From a checkpoint of a small mixture-of-experts model trained on Wikipedia.
Size: width 384, vocabulary 16384.
Below are experts of layer 5 (counted from 0) of a mixture-of-experts language model. Rows are named router (the router's row for the expert), up (a neuron's input weights, with its number) and show model dimensions 128-191. Each number is 500 + 50 x the weight over its row's rms, rounded and kept within 0 to 999. Numbers have three digits each.
Before each expert's rows: a language model's description of what the expert responds to. This comes from a sample of Wikipedia text that the model never trained on.

# expert 36
Commas and similar punctuation after names, places and numbers in running text and lists, e.g. Maze, pumpkin; Akola, Amravati.
router:473519556470425510406583487515466581517514529507510493462459457409585538448674512546561525525503476467486468504529533460459552503467556423581524561523508487481613372496515555457460550611530528
up0:404469522418465512413505390452497497550550481560438536393533477492518559480607576477552564540473542525590485485520522479445566431583525509556488534476445529458527491496489518518508523487465516
up1:579439594562482474449512484527526531432509507490533536547584463553449536490581574505513532509466579439528515516451510609474478540482438428533462514460547463529536443509488590475551529545383497
up2:418497520515477502456543507490404587472571474509362467484590480458541441546490523536539522523389564575424493529537436538494492490459495479451462517458455456418435559480516463454494635486458600
up3:481470527438572492455438451479475554444596493509496487507447471495480485503497479473391426436437508425457506465458521517470350482485494433475514458536523560471673377491561422462494499554474549
up4:573587505507480440475480540468477499532575456566525534521538483433505503590501591477361471505442544467506515592500445486473514472547465540447552461403517517451467504452442531546474594442550586
up5:485515547504510627488567453473522496516542532528502520465514502409514477596472494431499554499490576486524484483485593447516554483523610409504518491552442462447550512451442537475593462497505517
up6:481494601515527482527537528508541489413489549479492434440478445640466474495579476491576527526544424560459405569465455422424418487451481457582502520517448545449515493462558560596483560504553528
up7:479518582478476526482418529487500569519507504546536453465468518357496519426574505557648492444617506465558524559426515606487495588420443479516543482467521480574531493517468515505540514529478564

# expert 15
The word in before years and time words like early, late, mid, shortly, until, plus prefix pieces re, ex, recon as in re-vision.
router:546593484493440565470538528524506588496443611475473492537456501509521609491534391506418515524538517419523532476517490489472509513465563553458468474495426614567483455551504624443423529523528433
up0:551538483468478485372573525483521551494445542441535542484471485418534474533486327509494478495477513465498567508488471466437439495446616494502477499528489623496451541540508533513521557513517445
up1:524501477528429501486464589468536565509427583492501482521510563488563461467507539574509482450509521519550571506514624528507522427506531542454501503505456512489490533535464525481508481367482491
up2:495539517570528492463527596465462608459473424439549457523512498404520561446505404437587489472441461386485461491555559377518596529506486483540499500470508571499512547524475460454453486602425480
up3:482526507526444496459493408485558527513464619509503491561536496469508558448484465480537609504454523506531544515520503486490539504411527573421504494502343531497500477614535481430504481514457537
up4:534504414526518534387568488461578509422472545542388598493402538472484514409489524542468589654450568503465576491516445553496484470517578586500531544583376561474474578433497555522499502496456604
up5:545558468497538468513517493531537506559459535529466484515478431552428540449499357385459549551549553545488534475547494482464459518503461439456506415577494469551454513560467497464524431524540576
up6:469613517415460483577559483559490489550477500432547541505509419494511497506508507457456559516480405561543493511518500551461585589482521537465503472528481516446513500527481506518500525515530534
up7:471560510506522368529465628503511492492421418575454583611423521540537549514529345491561497481495532501468584583500546593550519477488485527492456516422543521538429423514508475577490534477598482

# expert 21
Nouns for fields, activities and sectors, often in lists, such as education, health, music, research, business, plus suffix pieces like -ing, -ation, -ity.
router:552533499489454603445538493471475582415516547482546546453472465444511534552507511383422440484427533448439552513578588459441535483553488519484550473526446550460517458384533521524507548502495455
up0:470433526455509541538627452514427545473429572460543567435541470489514496440543484633441442511395426488504491500610477533492507433439534552453505520584491412396482385395485558572598517432471554
up1:462523486494510595531475502507458487398535510519549438560455579516516560544436488527553428464474452443462551490453479501492481516489431473481472451534391635466569493477547433428523482591487505
up2:405551504489448565505514513494486519512501402476413535486492510566446459447485502464506482518536492517511502499539503425495519366562416477573525539499439569472532463454528556527560464490500515
up3:557476440507434511530521541550547556482610556631474546501571491527570401539601514443436408581433555518385544509483411460382525520470531522487491570448448488495535531494550545486523513479500387
up4:551580506548472596533537523556510465512498591474559456447586459496540555516531464469507446521473460480535471440502546540589490582531516566434475511445467494412514636485528514476460561448433411
up5:573485629435538545456614461531547489496503473407550463539481513449493415504472466417480498644355542484536490497551447495461592452541468459448465555486464510438514511478504503531496540539507543
up6:482505444451450456515536420498567496476515533543387552552496475511490568599540434493393573533424464513477484484396536457455598504501416501432459465489593498478597550414559539457411486543546517
up7:446488584474455429442533619449497467476485496454501556496592494536511505457455545473559492459450446407403430460528563537544548524690477496486502557500512537491417557497449452505600559521447452

# expert 45
Articles, prepositions and quantifiers like each, where, from in mathematical or technical prose, plus LaTeX pieces such as frac, braces, ^ and _.
router:500563489487450448386478412465453542501524487542504551432479498440591573551564572475458486503449537466433632538518506468321527373527546524546548532471522469509568461425548524463463544492551501
up0:497548442517496570500492381566507498523443542511486590450509401574545526433553464513605445502454436448482549459509458505478556493430542450473549483634517497508481477439445542517552419538535499
up1:443525495538445526468649503574597442521547440481507593514481477565510470493537451462486400499463474439514552510586453530543542521410500539526447547498514451582474466508507445417498535503618537
up2:484484526524475530490561563578501529443484470550532429444450524498466562509443536465537404553544540510540515501520521490560557513493502470482573568454533417474469518511504516441420456486459506
up3:513542553435488468490496465524496471500546448535503501461545498489510459495481513531498579544445627472422536379508531464412514404598503563574482450473536513567496466519487582467556532412504501
up4:400470516510534450514597486477504536472465463423449549490520416496541479454504452501514530524490501569442464440440461540534498449526498499468499472563472497477545477452569566517483545451475439
up5:524449551523509517610538542556491489544452429383513465488635415472417567515433513571502475520488532450430562442459465490525529509504558469507449597513518308553596490436471431530559564595547495
up6:450490436483504461541563507407394511547481513525465554498514484551495498461565510467524446486502506554495436469411467496515573499498563452587456451430502591507481560489335435502533505532579502
up7:540378558554497479504527589428452516398493513560507520474582522403549455561536499435482534504342525567453437464526494489380549397484496500538609461572508489541495471482517552436426463487577506

# expert 6
Pronouns, was, commas and occupation nouns in biographies, e.g. He was born, politician, footballer, often right after a section heading.
router:529539520478459539522464463530479631467560574465597538477467421376499540522575507468486531559554448503443490583544506415444518468534592504566481478456495563547484384488572498478509525478591460
up0:497511611520498509463469462607612490527452535559497460532540386420425514529503555451483518519508474560493547477497546489450454484519569554544533483545513483494448480424476553461518483537530476
up1:535529519616566471568469527488474502469658487490508406511455379395469540531553489565429478482552463470489508591467486516539539550560531486488507517487558517495460486482502600514569493407521519
up2:443539518521545545535515458503509662512522491463515486454500380410505511539521500467489501564462568472486500544537493457539547404411498456647592506431491632510490494538487517518469547459539522
up3:473451501498476507436476430491494443449529451432405447410481480524615503466585482435493547456491366561562459480486526505490556426438514473395457411465335492556480460603501557523512408519407526
up4:570527476371534532509541460512542492559579569401508624493473529440520484461494484537416559498519491489483526447490486526591504456450454446511419490531508516473470493512533443525514438512526491
up5:632535508526446373640526409517518576525492529490406422517439485403537474550593519458443530553495413484449352589414565496533520510537470465523565509480436470490450560494549528464517495565530610
up6:511475474503589488484647547510445519553487511428524506453491508447492508438452514420520505517554450573412515554528508456491552552545528476473587423525498467539425503446517541481411547484519493
up7:566464622456538577472516431423563580477420596463500516478532453436467548547575488502405491523573458445529423532528458494423464444496532373524553511537574564494524436499521544520543478483552469

# expert 52
Given names and their pieces in cast and credit lists, after by, commas or pipes, such as Mike, Chris, Nancy, Ignacio.
router:466561489527437571423412481493429523508504501507460481494470568518528593528574591495485513508509460443554549529466537427426495471558528550515501524514462575533492376497555537457489505519556501
up0:497458484438408491499439526518490475542515491533526492500497665492516610511502463501448472526509495567434526430469484451515553575477490548448536570486621547472484435502412476518508521532485567
up1:393516461398522516518525589514464619459490479519523485436508462509499460496467531536449591545467550484472463529546394514521503568563482515525468457539548504567487501539511564489542440555521469
up2:562481534476528496434628508459477549501507499421460512538441496515432529518624534528543520526495486542503521498460477526472425456509527547558492602454495508498462563395600449459558437495504442
up3:438429525498508553596338493525442531522470430431502395512559569397516448558551473551561560411539566515488515456594502571486542478464496511519520476554484442419488508492570551455600510533337495
up4:558502488456645545502475514575553531546490462557517420436521462518435454526533548529474452501481534448475543511474438429494472530477553470530502527473525527545567446511563523514502424447459479
up5:379466467548568576548457505488503518515550565344517436447691516491448487457493488434535525594448588562483391535490549572481475539517499503494491462436401519399496503568519518483426442541462504
up6:489614499497513444541519416498456563553380466464532530524571511525488523568477475487459478494452576515490497546577544457493508571673488533510490533412566591529491403552510507432487557478570538
up7:482508512435516503428517470528539601477394473455425466397520428450399457436531455479472497483536549493459481502480555497431532448442418491578520570547567403542521520539574517469546472475523478

# expert 3
Mostly the article a before a noun phrase, plus this, another, something, any, very and relatively, as in a bishop, a draft treaty.
router:498588495562415502437532445501482516418497537495483539526545482486534570506582464432471498571553542455523572584462507434410499483613487482520511489524475541518487480479537501532388540504486504
up0:497514453472459511424530561492559483541546492437582517542508413454531429541614476497486510452426415514485565583504471511412464553558554530478495493529449491517497528517411441517417554543597505
up1:525547426493510435462434509448525600452492566569414510555473515465511572465573426450462461541526605528531542461457486471487453478585499564481495412496537475509501576495531535501426475541447521
up2:570479465460514557576527476499498677479403413494474539560476557460481466552519501478522474503604518495511441502557512534479554464540531449518417452457479426506509454522510546514504425502524513
up3:522577511490524509538538443413525533492493481465577458474556416517528545536492571503545509489457466546451513527454393487510401578580578559542496586609513490570470519626543485502467573517416477
up4:495527496573445517470494541518492499446469535519519491395569505426474527488563437454460571550537523418652469487484505394497506553541539486529463506571506561515460534487401562506433561491543499
up5:493503391529479424437555495535496477570482512497502554442523443529427503475578435422488476483533467446415522509558480455513479570439537515541503522482496458474673422566545500465480434451530465
up6:565552455497399506505536457536543469401522512497503501497537417562591559458420436371500465509457460506460479481519444431518457484601602472527382572579549577515508499532523562436393528493461487
up7:474551555532497397556460439519533552468573384577524530578439543451557482517514485596444568521501486510441513444408497377499523568499518416537484424454564371474477474396530502475480530492494501

# expert 22
Opening pieces of Latinate words in organization and technical names, such as Cons, Inter, Pre, Sup, Corpor, Dec.
router:610582454496458530478491429429534536444430606460487534530501520441446545544513520476501496503554548429557557455451653491432490438465487566501460463496416521463453436497485553510493517442556446
up0:545540496509476507517517518530453534367456604577576513504477487496565505523543567482519547520426556509497419559483528528479459522568489466536585513553572377468531571415490483472448434470528479
up1:452506524514517482534507500461503457440595409572395482494420556480457500485507473443556412524464515497512572422444481420494542459485486548454512507479564565624450441566530535512463526456484449
up2:522440553565463537512402441471510532546563550494510477447565570451445547423430434506481527578541555450496528556487493451533568488557555563428506464526585560437457466540537471495535520399524549
up3:488535594516480490479476479483430511461484518500438446538495548403433534473528484587482502462383533540547496500506469468492592450459464505497573549459387548429549541558506524477471531490503452
up4:520509487494544465553476486455568483516477514527430581486580492497496533476500459552513482492524565485526554511512580446461525523506537508533497542492521539447484547411492449555418549551520514
up5:531524561545539457485538449556418549531540540595499500516581512551441516437471498539518569450581508432562429451497507542555534556476522549515459480520461445493513498523545492431455475435517635
up6:593512510513481417431565415589493561437556548416448512404472486538501461517481447481499468508485467388518546528499450446479568483496384612451476486527418556556521515470469475585536552509566490
up7:529482377397497492498524547475566501642548508505436477531459517533477455466525516640404431427526511422481474506490262498379556391587536473541482584526560462480535448503518458412418538506512506

# expert 51
Year digits, especially 19 and 18 and the following pair, plus day numbers in dates, ages in birth lines and coordinate degrees.
router:540510586540435594522515445559505619465523484417592520492497557458510535552503456459484463574460450464559514557481486493358585495571524504497468533548464442558494472547586551498447563470498416
up0:439466557513430523519518530444541549439488446431558504454482548518499496468480465537449366481458411469451547519526459417408516463586502431514543584488467593510579547513435549514448554574437469
up1:591386517551533546557448553561486491400564514442538458552476588467515576545466486527442454545462477514573504494601491520452582454542415484427545577532384452541550512504443445347518475463500481
up2:470579621478428470561459599410515579445444483533529499448522546450449417457434619534498524530558570461513463572496523494519573451485547471590548483520479496521449468451446517514501559497565527
up3:594576495475543506498478489535543555405446537470527334522521458439434530490498481520546445577488530500511408585502534464472507478511515491546507504480487502549525511506535461533549552478480476
up4:500503585444399541497497536503524566566505541486533503499510495537451528509521414517546463542428498492548615436457535509386458502485491517479512527455568471533444493529561510386427519447579476
up5:456581543491585442547460506657516516494516462489556551456529493482444399535488482458498470507504469597465539418515539437547569488587490579501491495483546472443534486593508486500529514473479420
up6:475514589494445521490491469466577507448514503486632454564506425455503511481512548472430528471440513506663441515521492548572519427519551595486459517485482539549506642518610434511542501509589485
up7:511524488558518493556541418481549501418479562417498452478475420476557571452541425365504460639472516497498480507461468532420526420518461499561469506585398475463461548547511500382510529394426529

# expert 9
Word pieces and umlaut letters in German, Scandinavian and other foreign names and words, such as Sch-loss, Kaiser, ö, ø, von.
router:507584557513475477416478490630558525457517532470549449489528485511504562574517488511477485508464478460503510449476623428491523475530568491566506583533410538520603499520512514507436556515583467
up0:552500572506577510511506527533524520385498404556432520468458522543526487517468435421479522548458512506459456521554546487453543589442529526504602497536510505430485492514456484514422542594496480
up1:467530620523481555461432403494526471426488531530520453412522515461460453470532431485461489512586473514512503504474472486385426465469455523447422560416440707490523468479486550473498509576537475
up2:462520460394480556427625566427506493445582487469491467461484490425414551594577553530485486498548479519475510467529529524597480501552547533584525384430607482471542481434406478534441544413471410
up3:495506574470532456529493530451507547535496478635474500469548413367561481492446376575515545559516639460577468402545459514488608509389512490578502502515512476512501444444475468455537451540579482
up4:467491505412408591512473531565486497474607614580545486418533472425494492402510462622526486468460495561475538486434542527528487534454535558546587499460537543514575464510504516398536532469485499
up5:496527542538508470425443425512530577491545530553461403448478499489522552574557539547475464505457476430543512465479579500627500475513590628460552475497464480545473524568435461473493487504462480
up6:503449484491503535473487490500466487506485433508437452534548521474523445480464493501453448517574465425498528553512532441463509523463618522546501492529460449437477538454547481517464439494561454
up7:526455527478471409476478537525541470532465545553457450527493482499488453462500489428480404618550409515453457502448508499530496498480459460527591444381565495509541468450535475499533549542512504

# expert 59
Copula and placement verbs opening encyclopedia definitions of places and things, such as is, was, located, situated, often after the subject name or It.
router:533537577481362487412547430538473561474578478434469504442493460402574526550582453559498531496413471434462503496493460541370552482496546451543513503484477565504542429466528529525421524530530432
up0:540485496446486461418447602407540511554492496454468462490521522438568507427492539560517387453461452397486409511500374484491575462450501425535478504536503513416538446469475513481469421505483518
up1:514524613507495522413481498489543498480528528452558498475520526428533506520591432467511503529467440390489401428487444497362595484429575427538474516509480577525518387590553528562505383488515437
up2:419516628417428437534445517474461529525500569398532534474556480489472414412562506541531626543408450457437471504450461438471555491510544463464493439486548496541470498423547454533507377509461429
up3:517584494503406469398461447391556549549559471441401503450574517450505467561459525446436424481505505525433555605534383480424471513466497423501537537537388589479466512415546513560417478506451475
up4:482433582537571476530508530536468532562459515478493500403533520437458570539577489560517498506565486462558449501423531470449491522409475491421501481481604503457577427598531475450433487477515501
up5:551523543462475498544504478521517491511460511496505564494484404554539410573495474562543469520582359496427466499512510557416501508620547603579466622475468493549463426504529522526472538508568481
up6:490525564482523479512512441542498482440501488506473510494472527522482604460656509522456492467455495453519537429515493567461499464517569466544568538529466565549427460549601490532515476493530473
up7:382424534485455501536517427466549440526484510462568493414494535432571548595470478546470417487568459466496492541510460453515566464435500451549489546507489619530568456521509503530531463431604475

# expert 55
Capitalized content words inside film, song and book titles, often in filmography tables, such as Love, You, Girl, Night, Eyes.
router:509583500493490524527494487491516481474452491527494497426433473451480539478568532438442582557553483495535576488475533457429551398453561490553463592489463548573503484451557626501464547458488426
up0:506604540417522466540495583467456477486487471557489498524474449495513534485471528562443491500498572474587488475494514524430562471435551479520552571556509475530464526398477526502424458496485437
up1:511516524436572491515551556513348508495480445474550530463496462440497520532480473441497527455440468520558484526428516454489484487519485457495450555485481489427538551538512592538541576429537485
up2:610535457465446408487528459430483485477483488460406553461535517513506473513552538488463589483479451512503520453457477500482545503560437507430505525508510487574437546505591508528492488458500436
up3:573552475537533570511573471561503489521528455456456523481515519514451456488523559502480582505599477511623550502542561586488506509418499508549434528510518551525533455554499536502457512459482500
up4:498626539449480462555545518504575530495426487579485496473517473397608551413530516501457533579571395541539497483534580460445484412452645527569488544514488592455560592492481504509479494538472579
up5:463614485487570406479561449506557538500512524435523476452503470555462508505445455527488612525654536437370532480377584426446530468432531617492445484540411481433508541541518603461530418451492451
up6:483473481400448428504537524490645487532528518487511491410516500444473374512647536412476608478502536544563607388459440485551540397476548464451485541518560572539507499467544467548500542502401534
up7:505627500460468453559545485483574469520481505591570635521506510462506550599499534494404452575449456574539581367439410400512496517523605459540468658426568486485497518553542528521488543428530463

# expert 46
Final pieces of surnames after a given name, often Slavic, Nordic or Greek, such as -sson, -ović, -ková, -man, -os.
router:469574543451501488488548498507501533456490575499524524481536524520502513550571453532540482577493523419450565466454566485453520522503550485556513557427441514564466442525493518478473563429563497
up0:449552531454597566490475473517480437428400471387465545457455503537396464554561431536462476557462517569516555554523461516547457472479545419520518577473459577527528526482510443417520596511487547
up1:529499452464425492528496475482567457614522478490422444494569536523506502527584592496557521433536488393479545501463487466482495494487512442490510533457482540422528496482531535480440575424514567
up2:483568501470489441522555549481552500530467491502470482483478465441482484507524490484546462611436604504467509433505474507505406512540563528561502573438476457435460483554478526566524593452509495
up3:435513545573563501483465556575413504519455530539584466580529537448521550565630556522460462488502545489434474485394537533480528589499471433515515594468503553551485499521538553486562464445527528
up4:402480545464510557557393538590465508614527477498546443512492425511520539505528447450532482446568426453502469459507526509531493496435492499497492475470472587514547429484517529466525468544415446
up5:559487524533528548530546423466533473523539628530527421537479505465538522593489488477544492443458494481439534473499530493450482492536455578519482518496446412618471389512465519534484495481527510
up6:379431554513450407520531524493484590459536482472477476528472462490453486497498424477494470540525515497492440546537532471487443451473596451572505541545479551491472499538513458459487482498482522
up7:486652401521432510484455514481565486532494487522468527493401470544435506510628467413475458538498495451457540514466539570473530525545478552470501507489489523481478504513425585526494541527519486

# expert 37
Word pieces inside personal surnames after a first name or initial, such as McK, Roth, Nixon, Rollins, Cranley.
router:456632449467483531469530491486552539437438639567483561460534579510478545565549559422513481533550498470438512511458537434431543442521531526523455554475422497557500468512468485522409539456563494
up0:585440474481512471519574468512482607510541542481495447484432433430571470458519462502567534508509473453435486482441546510456515514496547498424473390457507497577489461566512527476437500526541501
up1:497478424600455511448455469453558576534478509444475591590449516470471509503512526514493423570477618564376474567468568437543472418485589530502422491456461533465486517533563438473514484422552495
up2:480501479603510490495533583406492428455493523543459582507452482547447538447459477541379445465519492460511524481538551453488506551481521462454528516460442504496542572542465537529439517441574542
up3:506510491483475494509493398441510580557407537476574584434513497487536536482422540477580461530447431582441610543496495699437394503525529497561528563442470397541546515477452430551383577539500496
up4:451514550536535486476478472503458477497471496588574494460512515502448482538476475441493502475491585432590501520486509437446420782426534474529470538467437501637455491543527486535398454477615505
up5:601474509508505615488600601561496543466487503479464524431517535568439513484584500536472461575517416566575464482565515516385421501509415543561488588434442477563465451520546490472487571449556488
up6:481474525579535526495523454548468411586459488538391477466493461477513568539592485444455470580455481517445517480537506432517613473450411531504466543502532512428522458581504428515551492454530470
up7:541456435442451503459473508417451418530498483433482522462459511508466429528487511435481499534504471455511571521543462473486479532553462450508549555512492485479450390510462421538462504447527414

# expert 50
Field labels and bullets at line starts in infoboxes and lists, such as Born, Label, Website, Coordinates, Directed by, Genus.
router:527556437535434553421429394510458540453505563423429537413434494499485475604541495474534504563458458422470581447475561492458531444607470524599528531422525442538463521406537512496509452562583469
up0:534528519585472512548520397521493513550517527408469614582511456476404510468477526455498498500486475452515450510469465548490452496495420458516497503490565496437545477467444525525539488489590567
up1:482547451434419603481458522469474390443476490407507484493431450502506451534534605533491482461425448557477468449427505502504494427524470563522495506501548512608478491493564491490492469501530520
up2:514498502562473367525442584557556453550556419451517320477524438504499483498485534496492590449471503451488564409527444532532449483507507592519442530491572584434495486419517441499520444471495571
up3:606433556542592176528480469501488479479481417435534500488438588313473528471535485535524475498420433470542506469502385485491470362491446540535553495515569443558468515588459514555562516551452461
up4:519527471435473535455494469543522529510492547470477500431399558562499450527536467551591445564544561533521530504524570500484536495621442570556596504435483549560464482457557483554493414507638398
up5:472547507522464477435498497499470548539592511533537469406495463509505461552571479456347512468473490515399545524515571528462479475566517518527480476487521471528469499507432434426457467441467495
up6:478476431466451511499511451579473473487495559475516530494520550570435536495483431495499500527453467482556584535499490465512450476539408517438550552386522583620576474443507585507468468581568505
up7:496508511563472539548548517502561536492473489526461562474453586427433532532497410414517438510498512462579503472508528529378517533435446514440587536496510457519564421511521472426477460550521438

# expert 8
Common nouns and word-starts after the or of in running prose, often split words, such as final(e), past(ors), end(owed), town.
router:538553470515455497463529438459556541492528592536527531482472457508648536533573485530417479582534485387496547542506568484461505531525541495485515493592410480495488401462593564515380565462578317
up0:571471472460521496578506437561614572560543576513578553516528455534507347597489483518456431563519560456505483514490490446434529536464569542525542508538524515479464432491500537434471483481555467
up1:569510530514468533482431474466545499584530520624595455492509615464523534504487590527496550465588565485543504531441530547510484430504460588530480494467468594474460406494525539463529534509413514
up2:452448464479580419439583484411540503544482552539537516431447479547557454523506453505519498560441469425482480542538553453440609608489504465483455422601499561567478419529562563492372590403569430
up3:453430625391445455534477490526609573503483458529480574448572532538499436532511459552428506469518321517567468568510457570477518454509542459425579487502456410537551530583529576500515429575506495
up4:539449537492508509529513463554484529481488476571417441404489510545523456514619554506519460517522486389459538510626466459551468454468478465430540475427451559449511532559482478476410444540497489
up5:434541462449514487504472438472428533585404538448502423445511458479589379531520558594496486523561505501519513550530452517472535542538479496481511474509469496488412440515452518514458538461579418
up6:489516436517489385437511487391522449571488470529511540547587516578541500550549479543532481533508601491594462492479494524518537495519494515528475501467412454593413476529500595470357541508495355
up7:524469480500509618477544439540521554509482463461440432428484564523575505538480577534520472473506577529513448436468588482521491520468604501516431546513478467515502497495605490510556558489557446

# expert 0
Prepositions and verbs after a subject in sports-career prose, e.g. finished the season with, won, had, after, despite.
router:506546490480466590401547543496465590463474505508512475518387525457479478600610478422440507527566477424545615491534515484468525347475600481573532505525469493537513413426557488452454501369459361
up0:550590519573565448528518461563459583489484579507537526556436463489492482474511524452481496449434540463500553616621535471453476497470483573608484437515546531503538479409498461531452529412498489
up1:493520575473487539533530544516422460505456444558507421520493468448491392527494570524519506473515521548501507456623463438411487386512571524570589423574442471628502541509483510414479533393479463
up2:508493565408523460513479537487466571471516420485530526489570443492484435527534427509509616447483503483518489463468510505470468522513516519523548503484531492530531483501445492492432538510408442
up3:517481449463512486605546508516500496463532468479573500605380539512521450575514510462499468415491554583497463476493497518519445428445521475447508613541501397484555458459554549491450545432484446
up4:486482556548497580454574579439493523504487522452555444476394508461476483529536578488465444418494499516589463518450502549472534431553524520538423474496481498509617482483574522539516477450469499
up5:506497531534598523547486564530434613491491451407495474472492495552447542505465498453511503481530535394544546477484528443452571433451578389420585560487370471540495533509354560500448537433421449
up6:406492514599412508413404492504528421498521494520460478455479529524490542534584455542529453484606512391555501495466425498487547476554588498390488557500482519483433552460490572398394525515463439
up7:515413445425491545415605565506545503546465429491551446508458505420499434510446493501532462517572537519509633482529495476444522520409561485451497487493448429435447455510494483553492580439510489

# expert 4
Action verbs and the prepositions after them in narrative, such as helped, gave, leased, activates, plus to, of, with, for.
router:443528526587430545444479525556437500499537534471481563446463429530499549562599498433475489531444517458568507489513576475393495431544552491492544511457501555432523486461544514530409525472482423
up0:473550535518537553561525608499479544537526481508510516474392465424466497520609547536463460500473477539523530513528555509478567418539552500424534520498509546513502406439556503493530530476517431
up1:472593504530521575567486518445475498524430492485583575491449436478533422462476601434469511534466525539536492450567474480425527461560537507500497482522443505446505511552480532579503525451540500
up2:475459529512544417604538497565452480502496521550432452394484575505501554613587474466475504559455489492504429518558452586542546427561451581420582504410474529509428519497529466417463644528420518
up3:458475522413416457411383506443491440515502544499464434448566578561507517494543493499486527552530558474524552536520513496463520400546412539518496527484525515423608507536583491564468493529500418
up4:408488505502416518500599557485386500516458527512496547511503431494445492539548540520471525586512536505486483460501504461519472525522547561439474520446556482544578552506519545523521508418521512
up5:379447561534463495514525490558398543539499490483480536533452499482531517515492417485474493490477442445507483493532467714502496502592466477465462585428376567441528514440515463523499657450447484
up6:500518533512510499523448540595527462516541606462648447496572536546504572536535441485392427506500533458465454620465509493460483512362459481495533547493428452468573503544523507450519482500524431
up7:429476466471515556502470476495542453509538495612479520492549504555476540528472491504410514487447501465505447524530582512411536557541498376530522538535543437437600557482523451508450366513491517

# expert 48
Row-initial pipes, dashes and header words in tables and infoboxes, e.g. | No., Date, Height, Phylum, Turnout.
router:512582456516405492485493511461395545454527552505454466513476450465453527482570457550466470580543435439525616509531584502447481487502558517573564506447511462523493402461521476403546498530515461
up0:496505466467527476413492489554462487483485536636448490477558573476453503530503498576545612553506560408474453510477501409588501589569534527565567537520446503534499485430365527459424472448499458
up1:444510590457517502541550537537481496492533587578467523519600479460424480455584547607400480559431464522464491546467446462465569602431593591541560541518465457463493485537540559395546507498567497
up2:470464479556523472471430535475467491376437509456513537453604545426525529503612479480515492527507480533452526568541612444396503399505520439569435429406544529526477527531431492532553452548453539
up3:418556502522481503454492476483444580455414539576474462578517451536429548502561512441486613344573423467552566591573520467517489537478475518556458474520516485464535586396507426441491521410505471
up4:484490470495526438462508534562559570503485382526541477492501439514442448444461462510503447514419521522557518526424475549466507408581574451563543476386584498505469520519569550468537498471435530
up5:500425450567412512541545384502537427484453505573470430461496521429515501452615504416512518587482573564554412505509567458469537522521511516551556438516427433610472446501480439466478575481398468
up6:413491464505448506475589508507457533548492436597542424497431424540487454457551507495492422527447482442566531374553579461511524474537437456591584505526575453438467497538424551480525521512474561
up7:532526487480451540551446523479561491477532484427553578536500532392449499439547498472511571479379592516452576509545511525459453558541532436593394452477551517499553561484412503548472534496459506

# expert 16
Century digits starting years, plus decimal points and colons inside coordinates and track times, such as 19, 20, 18, 21.26.
router:526536470436412591458507416536491583524476525487457432485473474497512465491562428519487527461486475508567510537523539476463542494532467484539496523512484489541528479455566489563453520416568454
up0:499588469516347544413521526517502502492460461516444578444450548522616381401500528541547347528486419493488536502493483449528553417560556533522439475511560513483509591476491519567398512520597486
up1:494596524543514552482510525546430553549502555446516440519516474542526453463534510481497529459421546437483484508526471474566480449461493442595513535400448513543498556543591437478557579472491450
up2:493507509512442564456485412378470531600531450509553575521400522428577511511427478479462574471561461490493492419432443420449504525542554473425443515523478570550518494550573413521492487525523541
up3:492472524462418506563476479486527521349525475445536512445444443447539494538561397523545485574467487580471545524509466561532527412497517506423459551444656470415497486489520486577534454438479567
up4:429506528541579503428535531566510447545559475489486548500593470439563549509505573520433457410568488499471460521549473455488528536635429483422501505461577572432504472562491494498517560511505512
up5:506521521449516501468531519511463551563510508540421427435518526456522375396518506465400506443414562529517485525563433497514538443549466450425485535452511445656499452434426453528567499529539496
up6:519504552529507496470454463455363521569567414515558513553534458519514418538500439564565437449554538447419454416456485409657570526442519471530538522513567524487463538436509461552490465509458498
up7:518489476515486537452552470531508433454500524488425550482533505499490514442497452492419539430464467537431474548579531443504570586427469533502482534498454525521470552512513556491418521579488518

# expert 11
Anatomy nouns and function words in species and taxonomy descriptions of plants, animals and cells, such as tail, tube, membrane, cells, Kingdom colons.
router:445484498575401515403499436392477530539555482443500497474536517406587565564586534552442474541495451458431548485539543482494591453506576434511466485496386416436468462406508501455422493552482510
up0:445561439536479504566532483453570417500578480551533461505539485501515459500529456536518524507402409511447576408422423553469363518481608543447465474479409530535476525551434570519481493497529471
up1:463501580513457474467494439418439494488527436564483559493600452445488542502540576563495505625581478515503556494486496489439525400454631549553481439425478492461411486455470543722447535480484521
up2:451480506514502561529470433478512567538477528480377543483547488398513527502513551501434540468480532524416501425519469431521499499530513505415545483545516521452394496583547546502595479492504447
up3:469526477564433413488489476470400496448517481533516477594411546435514466451570475508478486516492471417468499520555443427459642522578561482527546583436424455492578479508484468400486477558433508
up4:487471519557490518540485547247463468485498492564519540534544510503489498564642490496498386577543585463503540493485568427562612410503517530491455545449465488497506456485569452486496491600504446
up5:533508501514490429410510446433484497431567482457511533487464551507425512542511504421572507418466501488427535587466575461431563403466445518459511508514418553491592496510559493495503502563481560
up6:455488548455507462529501535517544587450563410469602517500492490493511536515505460464539514548467495485628500469496558530473584509509498411537532493465515490527468486533504596522485447583506332
up7:409520500550538446458496517401455478504574489510482518515525495544569560519563609554560503503518480453456480548567521428442567610506466500558541501473504472514520519526503494500499573523409537